Weights of a small mixture-of-experts language model, trained from scratch on English Wikipedia.
Size: vocabulary 16405, 25.7M parameters.
Experts: 160 experts in each of 6 layers, 8 picks a token, a softmax router.
Training: a variant of Muon for the experts, 581M tokens, 4867 steps.
Below are experts of layer 2 (counted from 0) of a mixture-of-experts language model. Rows are named router (the router's row for the expert), down (a neuron's output weights, with its number) and show model dimensions 0-191. Each number is 128 + 32 x the weight over its row's rms, rounded and kept within 0 to 255.
After each expert's rows: a language model's description of what the expert responds to. This comes from a sample of Wikipedia text that the model never trained on.

# expert 48
router [116 130 197 129 159 136 126 168  90 139  89 155 116  94 231 126 110 112  91  86  99 159 157 120 105 126 175 187 183 141 140 125 175 156  93 138 175 147 163 120 130  88 135 158 182 162 112 168 147 126 128 142 117 129 125 126 122 118  69 121 153  62 125 126 168 110 169 148 111 117 124 102 150 156 119  95 145  61  93 104 138 143 119 196 117 110 156  72 177  66  93 113 134 106 102 171 100 188 184  78 101 138 106 117 102 144  62 108 158 162 183 168 135 104 112 150 127 108  76  91  95 189  88 136 107  66 118 138 130 138 119 132 179 122  78 140 101 143 157 132 121  85  81  95 168  87 175  80 132  97 100 125 168 124 155 145  67 117  79 104 189 159 155 119 154 125  92 124 124  85 117 123  71 114  97 123  63 142 108 149 151 113 129 160 114  89 149 123  99 129 130  95]
down0 [132 144 133 150 115  93 108  87 135 137  42  87 130  94 137 198 134  86  87 132 114 129 113 142 104 190  67 102 138 172  86 116  92 143 175 139 147 137  96 115 138 146  93 159 155 124 153 128 116 174 187  86 145 143  64 107 129 150 140 126 200 114 166 154 139 154 111 172 135 121 126 169 148 118  84  75 105 139 148 100 135 177 136 110 138 102 128 111 112 152 129 112 123 132 118 131  99 144 166 164  90 119 122 126 111 141 160 128 153  83 117  99  98 191 135 115 189 132 192  66 193 129  96 132 169 120 155  91  88 226 141 129  61 158 126 128  83 135 130 149 151 126  94  81  94 130 185  88 162 163 149 161 114  92  85  81 130 119  85 138 114  88 173 166 126 151 165  80 159  79 110  78 132 110 103 132 200  75 122 108 163 128 128 163 141 172 171 166 164 156 127  99]
down1 [157  91 131 128 106  90 136 103 134  27 193 114 120 101 121  88 108 169 100 111  82 101  51 104 171 122 108 127 109 176 160 117 129  95 122  59  85  95 124 110 121 140 160 154 148 160 163 140 125  94 103 129 113 100 136 141 110 115 146 110 126 114 160 117 114  96 109 214 120  83 163  94 119 175 183 121 132 139 177 145 146  80 109 118 137 119 157  86 128 103 144 116 154  97  84 184  94 204 107 115 124 132 108  98 105 128 137 124 121 124 152 198 147  81 178 106  58 107 133 104 136  94  81 115 131 105 110 151 136 187 143 151 168 149  70  87 157 148 143 119 144 133  94 136 177 109 156 118 135  88 102 118 162 136 170 152  33 100 154 129 211 125 111 169 111  94 124 110 131 156 108 151 105 161 102 168 101 104 207 175 146  98 107 152 158 116  95 124  93 163 182 125]
down2 [181 100 135 152 179  83 106  84 141 113 138 152 143 153  94 118 146  93 141  89 110 143 129 121 129 122 124 128 114  66 144 141 136 100 129 113 125 102 158 136 134 108 127  83 133 159 100 119 155 112 138 160  88 143 128 130 199 131 106  93 212 125 185 149  77 151 176  95  59 106  88 162 116 104 155 147  73 129 120 135 120 114 144  68 128 122  97 121  69 207 182 121 112 154 156 138 181 161  97 100 189 140  66 137 134 100 147 159 119  99  76 147 128 159  83 113 107  60 162 109 139 107 149 102 132 103 146  95 133  75 128 122 135 122 181  83 105 109  70 134 107 110 168 126 136 136 111 163 141 126 226 168  90 163  78  30 139 143  89 156  71  83 148 134  94  91 146 184  97 164 173 151 134 114 153 155 196 132 113 136 107 127 159 113 131 169 122 108 127 105 154 118]
It responds to: Past participles and verbs. Past-tense verbs and participles after was, were or he in biographical prose, such as joined, released, won, known, served.

# expert 45
router [141 140 211 126 152 101 109 164 143  96 107 121 164 127 144 109 186 117 104 116  96 151 107  75 116 163 136 158 113 159  78 160 143 171 155 104 145 166 109 108 151 194 132  79 129 144 150 102 144 107 140 125  88 140  97 159  85 120  79  95 155 144 125 137 170 138 115 168 108 121 143  61 145 167 126 120 145 124 107  91 157 129 115 149  85 119  87  90  76 159 121  65 120 163 120 143 102 121 161 105 110 143  63 143  93  87 162 133 147  66 141 158 147 135 162 173 163 102 136 132 131 131 143 106  84 146 108 150 191 203 113 167 140 145 139  85 163  63  93 124 183  92 107  70 113 103 171 113 114  83 124 104 150 128 137  96 140 152 123  97 167  98 125 101 105 150 124 130 103  47 121 115 118 133 225 181  84 120  63  87 152 168 133 178  97 102 107 203 103  94  90  92]
down0 [133 138 132 137 202  92 134 145 119 161 142 139 148 114 175 126 161 133 114 172 113 184 132 136 102 124 176 212 118 125 106 141 172 121 180 111 177 117 175 111 111 105  66 190 148 117 102 179 125 150 189  77  95 151 140  53 161 100 138 114 122 100 149 130 173  83 167 147 141 108 126 101 104 140 120 129 155  34 130 146 139 148 135 153 113 151 125 131 143 133 121 145 187 109 137 142 158 184 180 126  98 116 100 143 105 111 171 172 196 139 157 119 102 128 102 148 125 116  83 166 180 137 110  67 111 121 119 146 141 155 137 167 157  91 116 111 139 145 170 118 132  95  73 188 106 191 111 194  99  95 158 113 109 118 136 121 126 129 175 112 182 151 134 227 181  99 109 103  65  79 130 118 160 179 108 100 156 118 106 145 161 155 104 142  87 160  79 110 106 114 152 146]
down1 [ 62 145 120 119 131 202 136 115 104 159  97 106 192 146 133 176 152 122 121 148 161 120 117 132 139  98 117 167 168  75 220  94  83 111 143 119 143 156 118 117  81  76 102 157 149 117 124 140 182 187 145  81 117 140 100 109 119 112 122 169 139  69 168 116 156 175 164 115 149  64 144 172 111 205 162 174 116 124 175 153 178  94 194 103 133 136 125 175 141 122 159 156  80 161  89 137 123 107 119 136 174  86 117 118 187 170 139 126 136 166 160 149  70 113 149 139 158  71 166 152  71  99 152 154 138 152 141 151 117  87 154 162  89 136 195 103  88 125 131 116 119 141 145 114 174 183 116 148 181 113  96 142 146 146 100  99 132  92  74 131 153 175 155 121 179 124 115  67 153 129 126  95 118 108 127  67 138 160 181 144 133 120 139 117 143 159 148  77 169 116 168 123]
down2 [151 144 104 134 141 121 140 125 101 121  78 144 176 211 104 123 139 108  95  95 148 149 134 148 197 130 100 185 114  86  86 172 108 114 118 171 159 139 106 173  99 165 142 159  95 118  60 128 136 149 121 139 131 205  97 112  76  65  96 110 120 167 164 130 149 133 137 177 142 181 167 167 147  89 135 120 117 101 150 164 135  93 167 150 112 103 152 187 159  77 164  87 105 112 158 124 117 154 151 151 162 162 122 134 100 139  60 147  87 127  89 141  86 155 144 134 138  51 104 144  70 140  84 133  84  94  77  98 152 131 118 133  78  85  75 115 171 112 125 114 168 151 164 142 128 101 213 138 152 151  95 182 136 120 209 142 127 156 179 148 140  77 141 103  97 113 123 161 107 124 123 105 144 139 121 125 138  88 150 129  82 132 106 137 118 152 218 120  93 173 153 162]
It responds to: Prepositions after verbs. Prepositions after verbs and participles, especially on in "Based on", plus of, by, upon, and suffixes like -ating, -izing.

# expert 55
router [ 85 167 127 129 129 128 114 141 111  39  93 154 157  86  98 172 144 148 134  60 185 156  89 115 160 116 105 122  88  98 103 220  91 172 118 150 161 189 177 147 115 158  89 143 185  83 135 151  94 126 145 188 124 128 106  66 123  64  80 108 137 111 123 100 154 119 107 112 117 165  83 102 143 133 125 100 152 102 147 127 111 145 108 134 134 113 149 157 130  84  70 135 150  90 106 108 155 108 108 116 164 132 119 134  91 150 126 155 142 122 129  81 127 176 131  97 128 133  86  78 107 150 108 176 172  99 101 110  60  69  82 189 109 159  94 141 107  97 124 196 122 111 118 133 114  54 118 139 119 131  83 161 170  77 152 176 156 161 151 109 106 131 122 148  99 202 143 130  90  85 156 137 135 107  86  96  88 155 146  97 136 165  97 183 150 115 157 151 165 120 181  99]
down0 [149 122 178 187  51 156 139 124 108 186 100 169 135 147 202  91  75 107 113 168  91 114 154 116 123  95 163 188 159 159 100 114  86 148 160 101  63 135 155  75 164  82 161 172  86 114 147 122 163 145  89 149 142 167 140 139 163 166 129 123 141 177  88 174 124 130 117  87 117  71 139 122 104 164 135  83 145 144 151 122 126  62 130 210 124 106 157  91  96  80 163 133 131 134 153 115 129 168 162 159 115 167 112 103 128 163  64 133 151 135 127 129 179  87 102 102 150 144 136  98 120 108 127 151 138 151 103 115 108 144 105  28 186 135 158 118 104 144 106 162 154  86  93 124 131 147 105 136 160  92 144  96 123 142  99  96 108 102 145 133 143 122 136 167 150 122  73 137 141  81 121 164 153 123 151 145 120 164 101 162 145 105  88  89 113  20 173  78 141 110 130 179]
down1 [146 107 189  82 152 128 191 108 144 144 147 141 114 108 139 170  97 109 143 163 118 108 172 162 134 113 156 152 190 140 130  95 129 142 128  94 104 177 123 189 179 127  53 219 170 113 120 147  93 147 136 104 108 134 167 181 106 133 116  84 143 102 168  60 110 148 144 131 100 106 118 128 139  58  47 148 110  95 144 143 129 125  93  94 111 169 172 195 126 149 133 176 134 118  97 110 133 155 152 178 146 186 108 105 100 117 105 122 126 148 110 121 164 116 168  98  87 112 175 117  84 168 130 106 142 139 106 206 122 117 119 187 103 126 184 140 166 152  73  88 119 207 124 154 119 149 174 149 137 136 142 152 138 126 135 190 112 131 103 149 126  89 132 108 147 109  83  79 171 187 113 100 147  96  62 160 153 110 133 118  89 162  92 139 150 113 130 106  99 150 177  82]
down2 [ 91 100 157 148 127 179 159 129 162  89 115  49 133 111 144 156  55 123 159 113 136 156  95 127 141 181 127 112 147  68 151  98 107  84  64 127 100 105 138 198 116 108 108  49 122  84 134 122 175  75 187 126 178 173 142 150 106 145 179 132 154 135 185 165 139 139 138 152 174 127 174  98  98 122 127 170 162 143 176 139 106 125 172 111 136 132 148 172 100 124 164 118 140 110 160  98 103 138 112 101 141 126 140  58 143  99 136 123 177 164 152 134 108 103 119 106 144 152 133 149 126 103  91  84 107 153 142 141 118 200 117 112  68 135 168 155 111 134 152  90 161 118  80 165 196 137 156 147 146 153 119 139  80 205 160 120 100 117 113 178 114  70 165 108  91  82 142 130 108  69 112 160 146 129 159 105 150 105 195 177 125 176 141 131  70 119  96  64 146 147 110 128]
It responds to: Reporting and clause pronouns. Pronouns, that/which and reporting verbs in narrative prose about statements, such as said, saying it, state that, announced that.

# expert 12
router [106 168 147 168  74  86 149 135 109 171  85 155 169 138 109 112 148 141  65 111 136 102 125 111 125 171 131 184 123 137 122 208 104 113 141 165 188 132 157 169  56 162 140  80 123 136 123 148 184 109 154 113  74 155 115 109 133 127 172 130 120 128 131 101 165 136 142 141 122 132 173 107 121 120 131  94 112 182 123 129 126 176 121 173 102 143 115  95 155  92  75  77 128 134 158 170 165  60 161  77 133 121  98 132 123 106  73 129 100 160 111 125  93 149 144 236 144 122 101 153 101 154  87 138 114 113 138 154 164 165 114 154 130  91  68  95 146  51 164 166  99 118  96 172 185  85 131 112 158  59  78 130 127 142  98 146  95 142  88 126 156 171 133 109  98 169 123  91 125 136 140 100 190 136 127 144  68  67 110 135 103 105  78 176 109 115 129 124 152  81  79 108]
down0 [182 103 151 179 111 124 173 109 109 154 173 115  68 143 120 155 135  81 174 127 191  85 130  94 125 151 127 104 156 115 112 136 182 121 124 152 115 127 126  97 177 166 144 127 162 156 137 120 103 124 133 102  78 126  60  95  52 146 140 137  58 175  92  75  89 141 115 100 169 115  57 124 118 138 180 144  92 133 138 107  93 121 147  77 131 169 135 170 134 158 125 103 138 153 169 164 136 105 136 123 170 162  82 158 104 105  46  62 144 141 109 162 179  65 159 111 159  80 129 149 186 145 112 113 102 102 142 149 143 119  72 129 116 177 128 122 115 124  98 139 107 134 142 123 117 124 166 121 170 160 184 114 146 121 106 139 193 160 176  69 125  95 106 151  95 120 153 152  93 140 149 115  88 104 138 101 167  89 145 169 170 140 116 181 146 208 135 158 183 177 165 147]
down1 [156 125 125 106 161 160 141 150 112  87  56 176 117 156 147 136 158 105 149 109  87 127 147 142 163 123 160 114 116 144  74 119 129  77 165 130 145 131 111 134 101  93 133 154 142  93  91  96 141 127 131 159  71 116 148 108 153 152 152  98 159 150 123  85 166 149 131 174 159 100 106 156 151  80  95 119 102 106 139 106 125 216 134 159 172 213 193 107 139  60 140 247 137 151 106 108 125 160 100 143 134 157 106 171 111  91 104 104  92 122 113 200 101 139 120 155  97 107 121 122 161 118 160  71 134 110 121 161  93  68 167 117 170 111 128 112 128 109  88 167 132 113 103 141 160 133 189 189  79 109 176 114  68  77  75 114 148 112 122  92 163 111  93 144 160  99 118 214  94 119 185 100 148  89 147 162 136 113 122 153 164 134 146 125 138 134 161 123 141 162 106 183]
down2 [ 95 101 177  98 189 127 140 108 124 126 123 197 152 110  90  91 126 121  94  99 158 161 148 127 158 126  85 102 106 151 102 204  90 173  90  82  92 149  78 166 122 168 133 133 133 145  45 109 124 112 120 118  93  83 151 103 103 146  89 120 201  88  83 101 149 142 156 130  81 179 193  84 133 120  53 133 108  48  94 116  77 111  90 162 158 146 138 115 132 117 129 118 166 135 127 146  75 189 119  69  84 133 128  91 108 105 127 175 141  89 114 150 162 100 148  97 115  84 111 121  58 171 157 116 105 136 119 118 124 119  75 164 172  64 136 135 111 125 124 156  71 149 109 183 106 145 150 115 154 124  88 192 126 138 126 133  82 111 101 131  88 128 106 158  89 132 119 125 180 138 139 127 112 121 115 109 129 141 105 136  92 154 127 203 115 121 139  53 131  79 100 144]
It responds to: Abstract noun suffixes. Suffix pieces ending English nouns and agent words in running prose, such as -ment, -ations, -ism, -er, -ists.

# expert 9
router [134  92  71 123  84  91  74 175 110 186 152 156 188 163 147 134 127  93 155 149  88  96 128 162 158  71  70 194 141 144  90 110 131 128 113 200  88 146 181  97 114 154 152 165 162 173 133 137 144 174 135 106 120 179 129 137 136 123 166 103 156 140  73 150 100 108 140  98 122  85  95 144 161  94 156 139 162 146 135 120 119 111 123 142 169 125 133 127 130 146 129 139  61 152 130 159 129 111 147  94 183  47  94  56 143 159  96  71 168 101 149 155  59 132 162 167 158 113 130 117 147 165 146  81 158 113 114 139  79 100 112 163  62 116 116 112 111  40 204  84 155 129 141 112 158  86 160  75 132  71  67 169 132 132 175 128 143  89 143 136 147  92 180 158 100 134 118 156 104 112 116 142 133  92 127 139 151 158 139 141 178 102 139 162 144 134 145 114 135 104 129 112]
down1 [134  84 127 146 112  94 140 137 122  87 101  96 175 189 107 129 139 137 100 133 150  50 144 147 107 122  79  82  89 136 122  94 202 140 144 113  96  78 183 111 113 117 102 118  96 137 132 116 144 142 151 153 154 167 155 159 137 127 120  94 232 162 132 102  75 145 205  95  95 118 116  87 124 100 139 148 132 122 210 134 110 163 111 145 158 141 130 171 171  97 134  91 147 134  85 143 137 135 136 151 128 146 146 162 112 122 105  79 160 124  75 139 143 154  82 107 114 155 181  64 117 168 175  86 156  75 141 143 128  89 144 125 162 163 114 106 144 134 167 124 153 113 159 108 161 126 136  99 169 121 100 169 126 169 125 151 114 176 104 159 174 107  85 145 113 118 170  91  97 168  37 124 132 135  89 138 212 141 116 153 161 167 160 151 138 141 182 122 149 169 207  76]
down2 [135 170 152  67 119 102 102 150 116 167 149 117  86 130 134 121 164 143 153 113 115 101 117 102 126 158 208 188 148 170 159 117  40 115 136 124 119 151 106 117 121 120  18  80  87 104 133 109  84 138 130  95 145 167  97 135 147 111 119 152 137 127 182 161 145 118 111 141 153 212 117 153 147  99 130 129 141  87  81 103 124 102 131 105 118  95 115  60 144 185  73 153 102 131 141 125 150  78 125 128  48 126 152 134 134 135 159 138  92 103 141  90 139  51 117 120  68 181  74 110 104 102 113 174  95 136 150  76 136 120 131  88 123  97 174 112 163 137 115 174 145 104 133 170 105 140 127 124 140 163  40  63 159 159 134 151  94 108 139 158 121 154 153 126 141 155  85 105  83 111 152 109 126 142  97 152  91  97  93 128 144 149  53 130 160 110 123  96  68 102  81 165]
down3 [124 106 115  83  62 142 141 139 112 121 173 131 130 146 120 165 110 105 156 124 147 131  75 150 135 101  97 175 109  77  94 149 190 120 142 178 182  94 137 128 101 188 173 158 147 104  96 151 104 120 146 113 127  99 114 131 119  87 118 114 161 146 130 132 142 145 111  97 173  90 120 117 179 126 140 138 213  62 103 214 115 151  81 151 135 181 167 141  91 126 130 174 202 117  83 131 166 145 133 142  97 130 160 113 142 159 184  69 120 156 116 158 105  64  88  95 133 108 116  72  72 138 153 128 102 122 152  90 161  89 149 136  78 161 156  71 142  95 157 147 144 135 201 154 134 142 137 170 125 150  90 164 169 130 108 194 113 187 165 201 113 131 123 139  84 124 136 112 127 214 135 120 123  89  92  75 112 119 145 129  93 116 109 122  82 108 157  90 150 141 135 158]
It responds to: Time-period nouns. Nouns after the, this or several, mostly time spans like time, years, season, day, century, war; strongest in "At this time".

# expert 60
router [ 97 206 132 195  95 147 151  85 203 165 112 147 180  63 154 121 160 115 102  87 127 139 107 121  95 137 135 169 107  96  89 118 154 123 120 112 124 136 124 102 103  87 160 181 146 140 112  48 140 135  37 169 171 119 118 134 123 140 162 127 127 151 168 146  61 125 186 100 114 157 106 173  77 104  88 100 128 189  99 158 173 141 159 143 154 140 121  98 131 117 115 153  95  91 144 160  98 135 146 105 113 143 139 113  85  54 154 143 101  62  94 116  79 140 124 118 169  76 109  78 117 148 118 122 190 120 117 130  94  97 115 128 108 151  52 129  59 155 169 149  87 147 144  94 157 111 150  93 142 158 120 131 137 159 126 135 114 110 101 155 189 146 157 104 125 150 143 118 192 122 155 100  84 133 108 191  64 114 113 126 154 120 146 139 148 103 125 147 157  84  63 112]
down1 [165 103  89 111 111 177 138 149 159 178 116  76 149 129 127 120 132  89  50 112 161 134 147 122 101 144 177 107 121 155 113 175 130 111 122  96  83  92 140 135 124 104 131  86 110 165 114 174 130  69 146 188 152 122 149 171 141 133 140  91 145  98 140 157 104 111 118 127 171 148 119 174 121  93 132 104 176 116 119 146 113 128 133 136  47 119 106 113  66 101 112 152  57 119 123 157 158  95 133 208 136 123 180 147 136 126 233 150 127 163 112 165 112 151  93  81 105  78 182 123 124 152  91 173 114 101 165 139 141 156 119 137 177 140  57 128  86 165 135 162 129 169  44 138 162 153 129 124 175 146 166  98  66 119 111 166 107 139 164 170  90 127 127 109 126 133 117 137 126 132 126 113 171 150 152 179 174 102  54  56 170 143 166 165 119  99 114 142 146  78 148 100]
down2 [100  85  55 134  91 118 101  87 105  68 107 121 132 156 117  88  90  95 125 158 139  82 135 116 144 122  65 154 102 105 150 133 132 158 233 115 181  99  72 105 130  94 135 106 155 151 103 208 140 184 130 121 150 157 102 130 131  77 158 177 134 151  83 137 120 147 104  93 162 137 143 126 113 126 107 100 127 144 166 139 100 131 144 117 187  91 145 169  78 161 155 162  82 125  95 209 132 122 102 153 170  82 197 129 141 134 127 206 148 122 133 179 104 156 108 128 141  65 142 120 146 153 143 133 154 134 189 146  97 127 118 123 117 183 144 166 121 117 152  98  98 172 166  85 137 141 115 164 169 120 137 149 176 157 133 144 164 110 150 146 129  61 167 118  72 153 106  71 126  90  98 129 202 147 137 125 163 126 135 153 111  96 107  80  77 159 149 156 128 157 168  85]
down3 [103 101 189 137 150  99 124 143 139 234  68  88 126 123 119 139  97 120  98 144 125 116 110  97  88 152  61 138 114 150 102 111 122 144 144 150 125  98  92 127  96 135 157 160  97 183 119 133 177 100 156 123  97 150 161 119 149 192 135 132  73 127  99 194 155 159 159  77  99 136 132 141 104 156 121 144 139 127 144 126 100 144 155 135 105 167 146 202 122 108 112 165 105 201 102 146 151  95 181 139 124 161 120  92 167 123 137  87  79 159 132  72 123 113 118 111 109 168 174 135  97 114  73 148 113  51  81  96 117 108 162 174 133 136 152 104 157 139 103 118 142 155 148 136 126 168  94 142 102 172 144 158 122 181 164 155  97 143 179 130 106 115 107 130 148 208 181 129  91 197 106  90 207 174 119  91 124 101 183 151 153 169 122 137 179  98 167 109 118 128 152 190]
It responds to: Number words and fragments. Spelled-out numbers like two, three, five, single digits inside numbers, and second word pieces after l, ro, st, as in l-one, ro-ast.

# expert 29
router [100 145 117 120 103  79 177 103 106 122 112 144 196 152 136 222 151  84 123 135 148 126  67  90 146 192  53 137 119 151 112 136  97 126 102 119 171 128 140 138  80 112 174 106 162 106 114 113 115 104 168 146 127 113 134 138 161 114 141 104 125 107 105 174 163  61 154 115  96 125 119 157 159 121 129 165 161  92 137  40 122 185 151 169 181  90 140 185 170 132 188  89 193 136 132 149 118 151 107 100  95 120 179 109 115  89 103  74 145 111 119  96 104 190 110  97 153 199 124  90 131 194  97 102 161 121 158 121 148 115  76 133 158 132  78 146 140 182 131 162  83 124 118 142 129 114 180 196 132  90 124 126  81 110  64 107 144 153 108  73  83 124 126 110 105  99 148 113 124 101 148 125  80 114 142 108 107 155 150 130 147 151 122 194 145 171 171 129 145 100 138  87]
down1 [107  80 117 157  85 157  88 141 146 146  91 159  95 115 135 126 130  74 160 155 131 126 126 184  75  80 123 172 131 137 121 119 112 178 166 143 107 192 136 150 149 109 153 175 145 178 120 135 121 137 102 142 125 142 137 133 160 112 132 155 111 136 132 145 108 173 125 164 174  69 166 126 135 165 115 202 179 129 154 110 185 186 148 160 122 164 167 139 113 127  83 170  90 162  63 124  86 148 139 176 120 150 172 114 124 127 156 172 157 148 171 136 146 161 214  90 146 129 139 157  18 145 115 102  95 128 168 108 102 146 135  99 152 111 117 101  90  93 142 147 160  76 176 123 135  97 130 125 111 150 147 186 146 124 146 193 132 167 160  78 120 122 173 157 126  90 125 134 134  78 177 155 138 125 179 100  79 183 110 119 193  99 164 128  91 134  80 140 117 202 131 158]
down2 [ 85  96 133 111 142 154  92 118 145 132 154 139 136 159 110 131 142  99  76 166  97 106 106 109 146 132 181  79 142 121 129 105 112 101  83  93  86 147 139 178 147 110 173  95 151 119 139 174  45 110 101 157 122 141 134 125 167  87  78 131 203  72 160 138  98 140 157 107 128 162 172 170 194 176 108 183 128 137 145 165 123 109 158 146  92 127  70 103 168 150 123 161 148  62 135 116 146 113 129 184 166 120  90  74 182 113 109  96  98  87 139  89 143 117 167 147 129 142 141 199  66 124  88 137 173 110 131 104 162  69 153 119 169 143 124 151 147 191  87 126  94 137 125 179 102 115 138 126 107 141 182 155 124 111 128 142 119 190 125 116 163  73 109 172 120 156 170 143 177 160 123 152 102 100 139 126 167 126  52  95  98  94 150 105 170 148  93  96 197  79 141 155]
down3 [148 137 156 126  55 137 119 105 121 146 202 116 149 138 158 139 184 146 122 152 167  92  85 197 119 141 123 141 160 138 142 108  70 116 113 135 108 105  47  76  83 163  86 138 145 134 132  91 101  58 189 130 137 171 122 139 136 158  94 133 134  88 124 163 108  53 120  92  61 178 111 156 120 173 211 155 110 127 175 133 149 130 150 157 151 158 131 217 154 129 109  70 155 154 111 110 116 102 142 175 165 157  77 154 141 146 128 129 146 137 127 103 134 112 134 138 114 122 126 118 143 109 105 169 165 189 163 126 127 146  48 124 108 113 168 108  93 107 140 147  77 144 182 130 135 170 157 131 157 130 154 115 135  98  98 149 104 190 134 169 128 131 176  95  81 130  74  80 132 127  79  85  88  77 171  98 109 143  92 133 169 132 142 113 120 154 144  97 114  72 136  89]
It responds to: Descriptive words in reviews. Evaluative adjectives and suffixes in plot summaries and reviews (aw-ful, wist-ful, beautiful, good), plus nouns like book, film, story, world, love.

# expert 7
router [133 160  71 140  73 107 118 127 100 134 136 122 161  73 166 111 161 120 106 173 171  96 107 108 173  94 104 191 115 137 142 134  95 104 117  97 119 128 145 148  71 190 186 177 115 146 140 141 179 108 172 117 150 128 129 150 133 185 175 146 135 150 137 185 112 150 127 104 183 131 141 118 105 133  94 173 141 106 102 169 194 131 148 198 127 148  77 104 129 163  67 137  94 113 147 109  90 142 153 106  85  40  88  61 106 146 152  93  90 106 164 149 129 170  84 210 156 146 125  86 143 164 123 120 118 113 149 187 131 134 173 132 119 150 108 155 125  98 129 103 116 122 125  92 111 145 120  54 114 138 105 196 142 117 148  90  96 105 117 148  92  99 133  77  93 102 137 152 141 120 125 138 122 100 151 110 142 150 144 135 141  68 109 167  74 182 172 198 118  84 195 124]
down1 [188 107 136 127 122 121 145  67 115 114 191  99  96 186  90 174 101 126 110 130  99 129 163 162 160  90 138 139 187 114 146 141 124 156 116 143 131  92 154  45 123 117 137 111 162 115  83 164 144 178 107 115 128 104 145  97 123 101 158 147  86  97 131 160 159 121 134  88  87 100  68 137 147 127 102 111 110 121 162  94 190 127 117 103 107 135 100 112  99 176 100  61  97  94  79 162 147  80 172 129 121 103 123 140 136 129 168 146 147 168 117 165 110 121 168 151 129 113 136 122 180  46 130 124 124 176 141 182 185  78 142  59  83  77 114  68  62 105 132 128 113 159 122 117 127 148  90 195 120 132 118  98 113 128 213 108 148 132 155 162 135 106 103 164 109  96 122  74 133 168  27 147 134 123 132 120  92  98 179  76 154 118 118 141 105 111  67 100 117 109 111 124]
down2 [115 152 171 125 133  62  92 142 102 113 139 118 124  87 165 115 138 120  87 117 103 170  87 146 127  82 158 140 133 139  92 133 124 133 132 162 212 151 185 101 125 139 138 141 189 154 116  97 164 129 109 113 121 116  89 144  58 123 143  65 102 148 174  97 198 138 103 130  75 118 112 111 131 111 110  83 105 118 132 122 133 163 121 147 140 152 106 159 154 144  85 127 190 119 108 106 143  80 175 142 112 152 154 115 133 168 102 154  95 118 164 171  77 104 157  98 147  97  72  97 101 127 157 122 130 136 179 137 148 125 158 168  83 160 141 182 106 153 145  68 134 103 131 150   0 138 174 109  90 116 143  58 108 147  60 175 149 138  89  95 161  98 157 113 168  77 136 117  83  68  76 134 120 136 113 119  90 106 141 140 124 175 137  92 132 123 163 165  94 141  87  75]
down3 [131  86 151 115  94 192  86  62 126 158 130 152 134 150 128 164 130 141 136 110 171 111 101 145 190  81 121 105 147 160 193 145  62 147  99 136 153 152 146 107 101 152 150  91 142 146 154 107 100 140 106 196 102 124 106 131 182 138 139 165 157  86 107  81 127 100 116 106  78 117 154 171  84 163 124 210 120 115  89 155 134  91  94 111 128 198 136 152 179  83  90 115 136 159  80 113 137 118  71  83 147 123 105 142 100 170 109 181 126 159 206 140 128 136  85 102  44 104  85  78  77 110 133 112 148 101 178 170 133 151 111 166 101 107 114 164 121  98 112 149 127 141 134 106 150  52 127  94 136 138 132 108 189 103  90 107 120 172 145  70 142 124 113 154 166 150 133 138  44 147 155 123 132 107 112 143 126 135 145 149 162  73 136 154  78 134 103  75 163 142 146 154]
It responds to: Partitive head nouns. Singular nouns right after an article and usually before of, such as part, member, number, age, area, son, in running prose.

# expert 58
router [183 125 131  91  89  68 139  82 219  93  98 136 109 158 132  58 117 130 117 105 182 126 118 152 142 178 102 109 180 137 116  79 132 113 166  97 144 139 136 160 127 124  63 172 174 167  98 136 119  99 118 119 116 163 119 123 174 109 137 105  98 164  83 145 114 124 104 147  61  52 153 120  85 130 142 144  71 116 159 166 163 162 148 141 116 147  81 187 124 113 120 108 187 131  93 128 105 141 132 153 161 133 132 193 196  78 141 104 213 109 109 118 173 121  86 131 176 200  82 113 141 102 119 128 163 107 156 129 137 195 183  81 134  84 145 102 109 144 148 134 172 109  98  84 104  95 126  95 108 153 127 145 133 109 142 140 145 132 146 140 106 107 155 166 139  60  97 108 135  92  82 115 109 151 119 145 148  80 107  74 119 150 128 118 157 169 203 128 121 140  91 142]
down1 [120  99 110 116  89  90  77 157 147 148 147 141 138  86 108 131 141 131 160 147 125 105  74 101 134 109 147 186 105  91 130  94 149 194 102  89  99 144 107 172 193  92 164 106 157 168 153 108 162 133 165 134 175 146 116 203  95 151 183 104 165  88  98 113 105 113 122  87 113  51 191 115  61 173 125 142 152  99 172 151 163 178 124 130 134 115 146 142 112 104 135 116 108 157 129 104 168 131 148 130  80 137 149 160 167  54 128 146  99 143 114 130 111 143 121  82 158 123 169  80  67  76 154 116 189  91 149 101  58 147 185 122  86  92 133 137 124 179 119 124 147 131 105 104 124  71 188 114 113 147 118 109 163 155 160 140  72  71 169 120 166 109 129 120 131 153 101 126  90  92 155  95 141 114 154 122 138 154 149 124 138 128 139  90 150 134 209 107  74 109 172  60]
down2 [153 112 104 102 117 135 143  67 113 159 122 131 118  77 139 185  57 140 125 112 101 154 158  75 154 109  87 140 136 164 141  93 127 114 146 158 122 126 157 170 145 150 129  68 179 103  98 114 108  84 105 182 106 137 162 157 168 148 108 157 116 100  99 153  98  81 122 133  87 117 104 121 163 112 173 157 112 142 108 121 149 197 189 153 177  51 143 170 138 147 164 167 115  53 138  97 172  94 197 152 178 120 103 183 153 123 133 161  71  77 133 103  89 145 126 170 176 168  78  98 161 126 119  69 111  92 130 132 176 133 103  72 113 118  72 169 141  94 103  99 113 122 147 114 197  92 129 154  96  98 182 140 109 118 154 158 138 137 157 189 146 144 143 112 156 147 138 119 105 176 162 144 141  85  99 150 127 140 144 136 150 132  85 121  72 158 127 110 178 134 206 106]
down3 [196  40 154 156 118 157 164 182 144 153  74 131 130  88 101 125 151 142 181 113 151 100 134 115 124 133  61 110 192 183 149 173 110 175 117 110 178  99  85 153 117 131 105 166 119 115  92 141 108  87  94 154  23 137 143 120 136 157 128 133  80  95 189  88 147 110 154 121 150 145 149 129 138 105 159 141 146 122 167 122  82 132  97  99 113 146  73 108 167 152 118 142 120 145  92 144 148 113  95 141 162 111 139  88  97 137  57 153 138 191 165 175 173  57 113 105 111 104 124 166 144 105  99 148 148 128 116 119 180 156 138 163  73  98 195 125  92 135 145  95  93 108 163  89 115 122 117 115 140 102  80 162 122 180 126 127 174  92 109 125  80 132  89 134 123  68 123 167 167 137 102 139 153 177 101 123 140 207 134 155 167 122 129 129 160  76  94 127 173 160 133 143]
It responds to: Table and infobox labels. Labels and values in infoboxes and stats tables, like Original air date, Released, Home, Goals, Pts, dashes, and years in lists.